Experts of a small language model: 5448 steps.
Below are experts of layer 13 (counted from 0) of a mixture-of-experts language model. Rows are named router (the router's row for the expert), gate (a neuron's input weights, with its number), up (a neuron's input weights, with its number), down (a neuron's output weights, with its number) and show model dimensions 0-63. Each number is 500 + 50 x the weight over its row's rms, rounded and kept within 0 to 999. Numbers have three digits each.
After each expert's rows: "mostly gets" lists some tokens that are sent to it at least half of the time; "comes after" lists some tokens at least twice as common just before its tokens as in all text. This comes from a sample of Wikipedia text that the model never trained on. Tokens count by the router's weight.

# expert 29
router:478590529571539463505557506493562486433521533472574508449485469486450512505451396490571536466475491444480443608518523505467476503393498493486497515464445488528477494479471438557477537520593498
gate2:525525522434475512560532562571508399484454444473555485492526547508476461521571494465496464497546511472512558535532448463479524590486531437589498509531436508441494470452484432560426560518551403
up2:500456557564491419554563487548522502481538502513572449508455554492450506460577559499545471557484584548497513555456527533531512629460496523536471483528400514550507537519514465433488548477524431
down2:544479459399502549493482478534513438489441427504467522549534471473633533497539432539323561481530388539470492485485519470436542458467454479526507466494583536477484488483528584473526533542464523
gate3:522551456453496524570465537496510466585519540473445492465473557430416618522487541496444521461454527543457530510483582517458519441419475632461590456417503455539422467503489518384612533453552495
up3:502436533486450457478430506468495536479485453522541550532553486597544366482461506487581480552568525466586476427509433525549451577574503362573444514572498568448525536499493485561390505569412507
down3:478545539479449537484540530643561467382592436483474514538579561505553427476465501342471566469466412516514451536460508530504511503505495417471439539543533517500516507572532493542498527430524489
gate4:493549467492476434514474540584493497469420562467479457574555520480406535460484502638536508536498523438473427571457466534483515542471552473488580538504405490463461514523470462428493563506548464
up4:451545575481565467490476515559574494531524540462491440518549484548419478447529535572528499419500540475516471520510578558487495619483533517465630463388472391506411452525472512429490555586491506
down4:477450506508558466472500524493527498496561573439477604566494473502557494459568469469579544472544465462456482403510485560479469522484491541586427466460440472529547568476606482525544586490559498
gate5:556491495593521465531625517486469417570517511468592502429510457455452462518581505514476561491510529551568525463491489542471502546474483422401481514480448507509486462525488615467520466426576435
up5:440578509462535560434475514540550522571471599459366537543540482623519573561455462582538500442564440515496518517516429522469482479455456463483556450534594581554515452522559452541482455523486563
down5:528505507396514554447605503568523506517444539492465451585499519558431468518491515549575530496441466505516473424463457520563502493470495490519447498498588532496526464519583425518521559430496472
gate6:467502459516481456510507432527389455526482448468449395505533497557472481580499587516558616492471421612544568516573549531469463464433479542588488496484522539426526465470537519496548469411454529
up6:469526470562578554528572578454578532550490568577517578470549548526497562483434467436417455466540515540465440475472532427468588502473432453504451503503574539580457530547530396415548593577441466
down6:568523529559514500489438477518525548471443539528495553526521611447479458509558504434511401447467514413455483499506507462500517529458600567518391450462492535628594563526497500547463432514569501
gate7:498504579554458514559585483549519448462445571395464510612537603486430493542560536483597551506579480498412567456518545558451466597457476539531485551489443533424537473548565403494490518479529471
up7:410468544441423447444527547546465431452508570494485543611536480434417447467582532448512447547461417496466590504622485482512435469554424560482447458520408542544415568552577477448533572421477495
down7:460461571487625482444433526484454550457598493458495527430470560502484468551506391548435541593459489450459520484499528503405576563491510481474437468515522470451468483438530383447443559606475480
gate8:460528536430507518550462416482443547444471462488582480534493566503495509464573510450560454520454494446553546498544493495396567478497472407632520491485525413501590462398521447500546659490536526
up8:513504591532564479391482430529566440487520556455419488446488479526572534499443495533391497430643494529452482555482527518607541495453482532435449456492409576416457456527460478484458436424474501
down8:547532418454541484528512549586555534563496473497479541469510495549583477479479493559484530460468439473460441441438578546493468470565513496413524623486510561544420526525510483416441545479539530
mostly gets: " when", " after", " during", " because", " However", " if"
comes after: "\n", "==", "===", " ==", " ===", "===="

# expert 26
router:457563487511490495500447489568530605490447519472466533511486475513508483546483492519474468425544488423541352498497539468519461451565395468472529583471546471428430581424463431526476481528550506
gate2:593495537583593530571593469513554481501472431530385397484408531505417446463633513498549534623589556475594441478467461514488599453535534543528462479475467479473420575440485525421522461470473504
up2:504521550501462465510466464545465472499561479517603504428495500553533471530514462471469471446431474496502539542446580496577371485432507516422459461459502612572504469431548524507554581425560497
down2:510515465511536598463556501519571463528538505444455554375485534439475531476549500419486508516479537499495524521508446625413527508526492498533556498552468503467527484470582571556528529490560494
gate3:570422528453475539500428530538537432556502491535486418491457532493517475559487413511565532500493509505495397516546448455455451560526456426506449530550491457435512411481451513480476541524435431
up3:540390489496414532463459493540533472610432522513541450544460511434516469550455453469511487531474509505497457562543424515535486470547439446480443492508448474519463420491478556447513485500474421
down3:576494567444491529570496417454447547378402461515442471509460480557534400448548464467531478474497554431377533424545514517469455531526485534580530453435473508530496443492531551562481451415483494
gate4:466541488467521509456462537493496525435579562432539564468522538523430533539584539521496499462529542536490427550495507518423590537473438528484407477458467558473574458618538425552453451639505529
up4:519461541532467444527444547480569520493452556427513508612561474459480438463485554606450514526556479519553483493555511536416427587451499528456480529559420478513472456536453511492543493436472572
down4:533514493420602575480509600446487602543525544478530579485555456448486452524454467572435465464477492394557499499511501444452568468433465468523454601485518443461484531566580420509472514518497513
gate5:520545405454591453505468444514524521434455506522530527552515479549525547505542488479534374483515572496654519560545443492483455605450528515492551405519464521476513604515453461563549529489468467
up5:461540433508490533477521512551442427446561493536511595518484421547519399486445484514570522505471537487551476523466518530423430574414433580545418437558431582506542524471473466498469580473539512
down5:631540544454494489461539494516471548562520603466544513507450546541550479478457542462490375509450523512578451545456473464455566507403585472589592418510530525462486466439527488501545477636478514
gate6:457469421521503583541537527457583369539578588496468510495409476571469437509474531524509431541539421466543470503497493461493439490580460465609523433559473530492423465452518469535542609430470477
up6:508465472497515599542482459481516450431578626510422471482434446530479474524527514549479475549606513509572472400423502469495457474495529529550580477536516506462468601496468452491467505409441505
down6:557512462426466450558459544511462433508574467531391493422447579501506497375475538468394429564501555507411517625465545528459417462440407434531519509538547448423498483481508534442528527500468422
gate7:562575600485522554441502473510524509500469543543545450496474609496568552482499451480487450520431558476578492532454455433537425475484468469492486502522512556501559439473397570529580515469494502
up7:476534571410621553502521388525590539491552499594561514481482485548537572451512438458495437508515584477576450590476417491494392481443528391467448504564502516476513485570494475522489548554517457
down7:481450534470484496478470470460410445393498474507470517634532469545548521596504570522532390565484548482571561513545392585518521510522520510573511512556515526497415558560479451557585503520432488
gate8:483548495558447416524511513508466515499618514518559468582543554580456439535396513582478503457460484453439413521470453465475444404430501475479466460512493474524487361540453421564576439560479495
up8:541492529529514572547515461548433438387532434482517568542535455444531479550538422544542502491458486489563463532547352490471520497556515400556519521478535475562591529526553456398582484506467538
down8:534468522451535362493505493504525488489495566505499467480511440474457604454601514557471507415556503547520419563448474561395447565506520457606491518534465575495423456416530498455433440531373489
mostly gets: "The", " its", " National", " their", " became", " new"
comes after: " the", " of", "'", " is", " as", " was"

# expert 17
router:531526515451550560490535458498547415429535548552559509448499525517568514409476602506575428507502465527377413476505524524432446540383506545493503522429567393547540530593536571500575515519408506
gate2:498449577565568481458487445552446479533497562484465428568515451547459480407546541559471570438574509514417460489477414577537481552441391526476561462524464447541570526518481398433482469435500468
up2:507470512581592395360460450505497438535489441547552517544472524517451479393495480595495533546618474483459507441492445529475527500506461541506535428472517403472508539525572451484588442470523434
down2:580463510492557581474528494479420564514558547471578442539519439517463448483622428498507510539569519517514572536567541511467483449524481459437478515507596534434544510509523521546555595515529450
gate3:521506519516467511580562516544476572424420541486443528491625488368507527526542528474549531586505448410453485534580547462487475467545478468453427523565467516380426466514504573452489455380483559
up3:596537480439587410441480454462480412509636480532574564467409451661507477447404495513480531436498592544558485442497530526544487518492532455526594484423537550596466475521449466476500511484436526
down3:471406492456417542621524445414384574465419516508500498417492456517480450548441477477525527514517546545447480487414530494444538527542492519509583518408571477563606464486531535403516575476434518
gate4:569512515525512553527546589555535472538499530456398551497479485564461488462439446480620517518578440549479584446471489500477403543542493474526565541552460565450440513481449513516506524538495511
up4:461504487523566526429434495522509607444536454543532468480497498444497444525457504515531459558418492532456470480516623609517454603423553520490433482538492496519558551552516477478535455493564453
down4:562456504471539523532492451455477424553536468568497515510564557484493542460471459459460476469482491593422532510543623576546473526578457586475505435524423514627470501518460516451500551442527565
gate5:482520532540543395491469463532564477397359414508420575474476554578575421426408473482488495502517549492502437422599545490436494544458555554544403563424511514452526388514470483441508430469560456
up5:486566479496509578530549532523548571607585540567504424509432499452426599545481466537495568513533440522451538501471537541573480450577483491463628484537517547432417510537511454550461536566391505
down5:486431586476446540441463475521452453606452487478540482520582510520506412493495549433448539554462496527534477561501518363411530414458472535443515553537449480442507463498514523369569527449507429
gate6:419616538513510480598648472504526576462457475551450459562466456383504581500474480575580432432547521561531504506419478465385556441580502463502585565430536497509405489450546459430521498438541588
up6:540468633568566487617609442515555473392443444586522417551442517398537534504565436600541552452512472560525507507451524496437464450453627407492511502520493512424509558464486469452479469488490556
down6:536415459506494445514430530429454473579451516500429478469468522405521483518466534453523480497473489517478380506532514431503559505547464534473518477546509430435404490413629373513424500474476512
gate7:492498453439529569487526500489573519470453416500505523510489474537432558508549462455438415554558422431517493472512549581438463586475506562445518416523527491568486472581474525450387534531480525
up7:494502442438531557473488540503564512503410407538423499508519446584413529464558435449435379539547439436536554495516557553427447581490520550467504432536508494548485467610524547408454543547481552
down7:494527540466454402527438561489471529450481572456496523573510476530489480494496505491422547521516410452605480458532517505503442536509504468474523526540503497535443447538425524542501484495478405
gate8:518492555508567521417449503493511531409395511418504533446509477543519588449510461508524489505566515542526451542507482537462423470508457452507549527440569464496575575563569541552490498523547415
up8:466473514545551520407431520490498515437489559420465549472503522553530539440509522569532481426530545524524462534413554525467459542506460427576492476415535483466579539475519510518492460518522446
down8:447579445530497545515498477587557481489497508503445465503515496411504506493515514423489524436506417509569519497522519478592400433500369544444447453491499442357512608509528471431472564616464474
mostly gets: " ==", " ===", " ====", " (0)", " =", " classification"
comes after: " |", ".", ")", " =", "---|---|---|---|", " career"

# expert 1
router:491485524419509433505493462435419593426491611519473561450436448498578448498451499506482505452454455449465511507579505402510512462480463486551552454528486481499553574395529452531494397505541509
gate2:472460500450524491533496427455503550550545617486484524534567495571477519539576558480508480478432409567436509506442571450504540507489587511454544464504470465529542524499527466447532504483391519
up2:552522496592458467582434448459403547454458441445542585575540477491457521475420507510470577497521509517495470538518528549389498461529466466565434633422564603476492487537484517421470559472555529
down2:454480524517523490492456480499459485522434453450583488583547475546532584563535483476515481514512504542537465520627454497500464584526465434525519594474409521562533575470498546576470573531502476
gate3:485492502547524544424440463616476414592539528504494418530489502527479519520501550545403545524452496481535493480542524504465561511588470459432444547488541506479501485560484458496517496482491459
up3:451511496552390510441453420504566453533414496430407497557606546539601491484401522501547584528434432550468494484475546495498541504519448482421428500453550536503530524453531455570433477479588469
down3:440417495381421388492498532599472455575523387480535527594469506571451545491514533557424457459454558504424423516513462422446495525455541465515572550499515479428409513538501570524536481504471506
gate4:503558489520443516412414477536521499568518455512423466566516439530418423484522526501479536577515461518565521567424511519626486492507535514466457426485545551558489462497464507452484481445472481
up4:492464483489531516461465512532470524573526493604470484511493516468433449497526505566489507560539449466465497538474539515596481492469540524436454454572522504525524488491518474476495570426445409
down4:437539559477542424432498517559591617539547496408528461596512449441561530626466519466504482495446441472526491511484552452560501472480489521477405513566519493561368525548553557567495480490546497
gate5:481456474429540512470480585537518529513486483459421553497589517429550507520477546545550490594530543604530475497527479556467480462488540472505407502542491579497488543527534435434534436381476570
up5:570655546577454478471492493465402549453437510471523464480466450558550470417509428492463502545445394401518474560491529517552491495477502556504545453517560511496472354488543543594518445443480464
down5:570484551510492476524475494522466439421474534439481420557487518518550421457467508548494544489506465502573452476437557453546561509398464442514490542539537476489553554490516541530540577435537447
gate6:461504537455511498400489407564434552530459443576497492514485515548522528475506540547496409482489487480520458402573503491538469426492475439505474547458446642533451549467487544502524467489495555
up6:497506549522469512469551495477484464547505493506436451473429510563605424543552474520524574521477451513474432539469542509571530493519486503566502503620516504527512424481519464566619428486515464
down6:494556500485550511445421456569426410493644419548467477523553592483481462500538486531475469542496523531521540540489423440540490547491514521486505544475511485460481568519503541569379468550477454
gate7:401501477447508535497479446546421562439519443499464535463467483570548556533529520392440504588485455540535451633450535568450568558437479552487483549524496537444417567521542522530463427536559472
up7:472623477447505493491547484538435539490507432529516515482394421531522432465451565384582499530456454616642482555488419578453497493502430465426545481523533527450396579482493523520577422541475498
down7:547457527457448524489449610530448512517496505614535482415490481552551488449481451514506464426559532429549625496678498510506502451571398473562506477573528420531562572373492545535430595486590396
gate8:443577478536606488593575490484402511496611556466544482560494453473530446488557523511550534452504546568491524550487532431490510487470454447505466532404612466503508465536599439471556474500449500
up8:551560466492500538515430506545622451548445376519509516534378480464509490504472502509486496508559481512544522473508480523611546537522382500507511499511524530477528406456449541576451489392542420
down8:567540541462476463576551486449483500511483515386482489478452473444535465520586481590452479453511485433427521540485473500553471392515477464457496551507568480500574456470492413500512509517554589
mostly gets: " 1", " 0", " 2", " 8", " 9", " 4"
comes after: " |", ":", " /", "|", " 1", " 2"

# expert 15
router:510500519425433531422436489530613535500492529458473428539511462597474481472488492475406566445473498483453442558572436573457529546449547480517427540542602523549499497534418395421511463505401530
gate2:499519583487422489517583505532550478479601487507571527476494456520392491411413450476546503365505614481575532430547460483483516466475418552455480448491514437513479410557531494444514516513475518
up2:483559602506446497500545529516541494486599473519668489516463434472424492526498455499600504510488613481566566388540454528510499554452468480445484409524502402557463447545478523445520497561464497
down2:470587506576539494462568464461510568587446514537503474597527532448446498514567496516507479549405514526590593475519484477591478468574554513535441567471541465561567540472491549450504600554496514
gate3:399530530542489564514517507435423424569530602511466412497505523390513580541489519477579473482508575490501434561482530508519485500546519454517531454490628455467459527528523440514524509521547456
up3:382579499490560570517447483472553584524519585492494526586510493461521503469483503501478484587474550419562497560514514501542458577515526423566548428511520532432439532560533553545583430487491451
down3:450477547470485453534516524541606497502510470528490547498530431488483394523461415612505510470497538608417477435495509482489517432568453493497450460518537491521527564548548568421451462488502469
gate4:527593516611542500474490550487513568488477501496445431428463581511483548541581521583469505496532520492435537471470507566427492566538442588516432492473603490520534630487434436524593449489508460
up4:473499514461513480435517453524467512561405551520582553509456492432456578484535573367458508482511496448481463518525487460501523465533529522508509555462468595459527501575487578503470496529477629
down4:475468546564615462547524559555553477523503515567450489547489449480456488466405508492513528471553583498535535454524423507496442451557430417534492429490492426562450547572497506495543537558464410
gate5:574506440429572537572417469434430475440576510460456493479400383472472416395482492538420435494485585510520451494529535471552492470515508507500509442504434424528466478519444460514549478522440566
up5:555448460440603569609460436476408455505577451516460477534470456462420407407507449534446464464495523457518490499517469514607465520504525528509533508510408415460426522517474481524499505564417581
down5:620376485536428556522415575517604558365616488528560519372551437536502456495560481423492453522400477452565487534489493507415446471494524478476485455508497446400463381494554477502479514535508525
gate6:470370525483534512389542558545502491522517533520484516520587483398510544538549405491441531498479511483477531474526413576459451558434506496455572536491509542485448529456511539498495561502437583
up6:500486424475435459441449508429503547422458487493488568530442463431487496406488521468435522568545515529602477498472509555520520558402522420519444516564477581491533560490525429467586482509500487
down6:462441516467418553514536495537477512542475523465423515439480503573474487434492466529441455547431459521608576547477480539528495501424603519393454457589540517518509480494480536559547454453529399
gate7:456481480490443417495466456505416475498517492510492387543505531490565522408440513543469530544361516447435477516545532555564541518496486419482507572508475471509492552516417477462568520553522519
up7:483521480458552528526507532545572515500481513492515524557468521554444470631541480525496405387517554479495541416460582418475545521412536508482558555496512548545473597516574500486516479512480474
down7:492555415458538518473486568593477412531580500558494501496479504497495467494510555491443497431523491446585541423423430376488523543385541508591510461501479460513548489527463479576435411558584513
gate8:429603476445511523469447440470460505512499402487557466579475487507434565427465524487528532459573500532580442436563465613542522380516506480428478459481513520482483427525499546536435575507474552
up8:568402455494431496445492513520516512429557562517414546407466550519529494507493524505473518508472514494539561485416525433535457512522483520552631501464502544537581536570548435517535431470532493
down8:459542498548445479444503574517481461576600450471529572459588615588522485524504600532412546459567471459440431447495573513504458483557469549454441474544496470514479503459402411520436533520513510
mostly gets: " its", "See", " List", " known", "\".", " described"
comes after: "\n", "==", "===", " is", "See", " life"

# expert 11
router:359542507574552487543498481438407499488503476436551473492420499428563397559498580511496533559489503514459494446456521485434542464502530529494425589453562557526502455565504439486468528538529439
gate2:560541454500417503507487495519483441512502454436449489542510615514500483470478555452535454516427487474479413450433530452516613474576508460482520556505596498418479492569446520442362547519490518
up2:592477424520574533492523524518553479543489495463474557461522605577452464452475615468469469505463462453414421431523517527483659479495473472493510572470546470506545493512446504526374512542516439
down2:495420510489488548497506536498575493508475554481509554564501499409543489467503520507436446543457570512462517670442590445509452541504475459475495520488506514504556490462636443544493500552499513
gate3:515538535441544459511457544538512461470494490457461479469515552548515547568519510536448482492583546465545513534532509583469580476472479537557376428539613442550592557427459487444466589495519476
up3:485415505503516433498501484466557403579576536447454528565472495476391556457549465433471442503489493540482578427484498454480508460488550546482541438409512530542483398378483542454589394514594451
down3:437402567541468419474536544425425472581424492451456479525500535489531614471503573516534540527504471465511430494488594557497515449501482506456477481371479498546549503593603512515553478517523401
gate4:523526458419522513543546451525433493561436441607553482490480517462435538522454567542496549516489569565439555578514477560481524486397505453486513451464589454516557411565517453532560498605523566
up4:520557479400504581533521470504391488512461443576500422487556486419392585470511625530500512493462569592400489531470426567481489478454573433493547530548656452498538399536493454512501510602543513
down4:396547531564500493547469503404547516440467488432401545530451524425477494472448485496520439385568537442458473477576506499576460468458507477548572445454521440546568465512512465505452511536458522
gate5:505443457585479459433531434529524521495531525525548489474516421491394513501520535528427477537502609481595474463482552454517484448471536568493535462466558352485436489496474541491485525475504503
up5:533437517542484534571470520530516546504463413463411510534445563494543557571493451504520519422522462489500525510528484643512565612479441491455448551578344562453540560445492523538461499513502455
down5:537500389506471609358524531395487577528515405509501484518486494574496560466466485563496457474515492412417472510457476491501528497470450623507443508513460492505505421473467472539461579502474449
gate6:496618482474567549466536495523524477445578524501431427480567497434536498493525543492560548550508408552525526552483495552445484521505507415500585455415583560576483438558477457642525508448453471
up6:566497446426512572505469544473450571350472487526531534489543419469482556517561562581411458388572527447507530509479440490457527522555479520492530531570488469569484511505540468416497531467472492
down6:500413613523472530502500562500494383537480481493512577484411499437483448511523479475466541448487479488423560508429493508503488506502426463554449415571550428430511410509500545503471484525487561
gate7:542478521522491474506467498445457518514476574521453567472510595541552396471451470592460556504487503506448391501553550555521561529431570459483420559492464521534472547485396618496441497559469480
up7:477529466461440558445556417479520486523472498606527550475463374425484629485605572509528455388524498541455529556434472466525510480549385552510518411460464471474441527562501388412527562436487488
down7:538482475548522423551530489463441516619583484458497476565488484529503465581464524462488486510518488501512514489513483492560492532447571526563431462472450522517555584429539549484489599581465377
gate8:467509468462471492565529531572581433464498481490477506454503527520330433543573550523532443435437538509546590430421443583513476522416509487576378533467438566520537443398520420560479455481447470
up8:445571454485580515488546522470587626543493470477485497504481458539450462475549548510472526411573469469444528503440486525546506596497463556554459390533520475428501448545504425517579467500477507
down8:517429504601497544452527547552501378508435445571469474525530419536454489502384506604575482464479501500525559409469544500550533526534495415532495613445508479467494506471428593537478472531504473
mostly gets: " Location", " %", " Total", " Coordinates", " Votes", " Candidate"
comes after: " |", "|", " ", ";", " %", " Votes"

# expert 25
router:478497487400506550514565437619469489507518519498465403518469483422548457520448461518459461551525496576497538509480443485454510540452547562445532487515515469517590493371437431529509460535466542
gate2:504436469520478534325547499528488455512490517548464497449568437561515500558469498497532542475523484471509466499533454505445455428531507610546461506577547484530520484494485426449510503532515367
up2:561497390459603444590483485429507536466578486521501439453449540514475488461539530487467423498568473551447522449523508466532512550477502510411542592466529505507502544436483541593552518496502538
down2:485459532534513476527496476606417454465556480479430506437485424477557500565455583514558507495488411463486483516483483627600525500457591571403421547569416506481519411443505550505496480552523435
gate3:512559470497492484527499455516530494486598511498540520543563543516437437529474538501469511452440519555509529488532478619418490554456467542538545542572498597512489516490517384532547511419486362
up3:567499519537581540526472457545578522468514490487484577545510464409600484450462469537512492536536607403497556533395510615510481498530504485488591456531523559537541489528582561525445527335400495
down3:468588576560496527471450466460502447482460504555551448540489493404506408509423504482538436486482519569486533529463427534528504536484458555505547543477521474526422421558446510463562574459586589
gate4:460528511448550499476457496419464590497483507425517470488514549485498437521457557472517471485502592547456499575554538467488542523497522495439452504483509517517475463432474527590539557407521547
up4:559465485522474564585493451398515529503546513470519626554449545511517429491536490494494488522497575561533486495479488472407456483445449470366431564497584609517533459500503495465495442422521502
down4:420588529497532448532460527501599472535530522387581554488416471630496616550479463479402471526513540488474538497522536495526584501495542580506553547486417441594439498543405487587530489504516522
gate5:386566551439506536555507582481493496517501583567479439574491598482549475468535481485522523566478410533510498478551462579369620443443496514479493489536514475450518397461462519496554549504479615
up5:626433434616465443433443423532496501494460435449479571400486417483457515510478531485473471450540585531496485521471545434596352581537494499540535498464466508508445624538518496546457441472504370
down5:439465490479445489556503492453584448510591532553526576529395410474583513477505541505507530424538558479360451403516563509445387566454425425500469523404523458456514575422396528472485540458479496
gate6:460543468528487571419548463581472465556563466482526527549479540439557551377523516471445596481470431411515483632420540450545469549425476515431501576533478427483549431435530522537451441495492486
up6:559446482425628425511474557458522468507539510490488473511522586501536417467517529574451474439531456487436468484506480497515527485572472524447518430440429566584509613515474468478480475399456525
down6:445474470560522425465544450479545410494507554526537436527455508511506508514488597554516576507472456502478341446514532493502582434453517507542566435526490515465438501492384607561576452508591532
gate7:442425468475462465458583409489474456579500551528488352491438443489496393395404451461487530422519461536488429438482473603438552523450440499496525504514464497581510517447450477497550423512468479
up7:472533509532435484550588489523494510531469554452484447473406544504526472462417489433481566489516371480428391554502501552472480518465490450595399428543497572507567516493484459475513474435417594
down7:475513477503519477498400507504525561450451423467414425468559542461470452417502420534488474422540544474532482623586505501497489441496412507509523480485385434493407450580459525568500432514471521
gate8:517516501523600481581539492532509493499425474500456496484523502494550512508599450420562478460503503608461470531526546480450520488530529523466485460459522562537576590533423424345517480469535508
up8:508481506499539501545566462557475490524425524530490534544517498579452510474517467467595513455464442604455487621534518413471554520444574478418465484547532520512606570442477445414586439488442525
down8:628471473398534480542586482432487568460516494453506401448573382484484456465564527549595437490476546386538528530578508582522410535558457519504496521516491477461487503491497560522532442538578464
mostly gets: " took", " him", " However", " votes", " %", "%"
comes after: " |", " ", " 0", " 1", " —", " 2"

# expert 9
router:448533572443465513496550388486477551572523485514556466482482577489441481519512513474487424550550472516474497536414529492446418418480495477526455574413523514514477480459498480444510546566484549
gate2:476465512557565522559483479473463420600528529598461510525506440549504392504483512426486632500455595473483383464562437486535549556523544542587385468513478404432385574596549497449513511555481561
up2:584478474438499523514516524562519457442422461468476400436479610431446582524393465573437409487537536469605525515554578615440470516493426522495615408574473484458586419485506433488455506491473450
down2:516528514484474560509623441498485503583444460543441539519487463465462458458505544505547602546420507416556469442516433540447593451520529524512423464571582444405568519452475495522385467504477591
gate3:506432496535490498543448519441420520478467506510496516483505562496434504548518509478544499464430464428511476540564516481429505523416596579524550454418506497400434529449502573580553500539502599
up3:509498509483458447500440575462493558486469471552442446504515482444410472487541563556596536543546440473524527491447533540500505509420548530522590517432444439473424515543471542532494507523428486
down3:481550499512430558465535473485547477510483506524549517572509537524495502544455554485517550475532438500500531467526503544463616539579572430472459496543499426492484442504464454443497402501553486
gate4:537539464554490428494523604482601575425532560620550552523474481545467528569505478463575396474530544512546515514467504537480533418514439507512428580464557504497488536539537560551541494481464536
up4:543412478506449540484410413519464454560487442467483502401458529467440490425469486489441539489407503464483573492566402520493498469442488552485467459546466512458419417482458524496403549470500445
down4:481512453554466499459513466546460506441589465524503544428463533551486463538475552556499489475514478519488556527527508483490507562554477557466431440543466506499532563512507516510439492533490553
gate5:455520540497478554474492477367531477477437485581512642525454605458400560499558559455472456599424500504506464542483485453630557534487463584470406527449517510468476456540490524474510493433471573
up5:524576471539504453474534491513441478450463441497459571495488588434433496504542571469528468472494550488406483490493485491547488560527510515587492534543436466502492465545435566457466562472485512
down5:429544464612553417501447419465486460495561464508600433445487460443462417477454578427500437577528575516557517504480532547456513504528451479482573546510524483437520549539530477494503442584493471
gate6:475495556609504445466431598552578562530435536463506469497497522496490511485452542435549519508509552444480533468516476526462461523407498457424562513522507445492497526591445516420506537514547413
up6:518482386509473522500589467466450434488550515519510495539566473530516443447528417518434449527583581506473498569573469476466463457628556544497462515466553508483524533498542464560507550521441483
down6:434587540526478440516532519579405553472442477504543551537499560428451505508422568473420526507424466486502491499479536534391514467398533502519683486445620495454522468488473452485543552480456497
gate7:414496514508473501575503581527469645587570453498534499449586565433495537517461553441466560454451553416499446532612471455514569522458622464537548499448509408551489581445497437478546545447495528
up7:531465585535568530476543471420508372538417502457526485522420396512546439469587409515438447464527404554510459434421513445384392488498454592507442507528526583534532454538494576463540496498530472
down7:465438503426393460507511500548525503487472522551564544481411527528469560540549504462527407596481504510528509437520707454563559546534536491477451459452518414483496498568550467457565587506491539
gate8:523498496469514486520456487600569539488401503455487564400501517471562500558449587459578530505485552486510531509542549536421436500550507604517534597452509505579457582555513536509554456413550516
up8:459477516525531599440467466586605467454476546432498524417603551380591500550475530467584503518499543556434504527511519452459541516571552532462462528467472510508510513531538396425509461373594500
down8:501474474468514504570452537526484515574491383596503540542426466510629466487423569452503534535510547420529564429606426495441592506472455453483552584515481538472428442417493479448449466396430515
mostly gets: " became", " Location", " title", "|---|", " role", " medal"
comes after: "-", "\n", " was", " Born", " Coordinates", " •"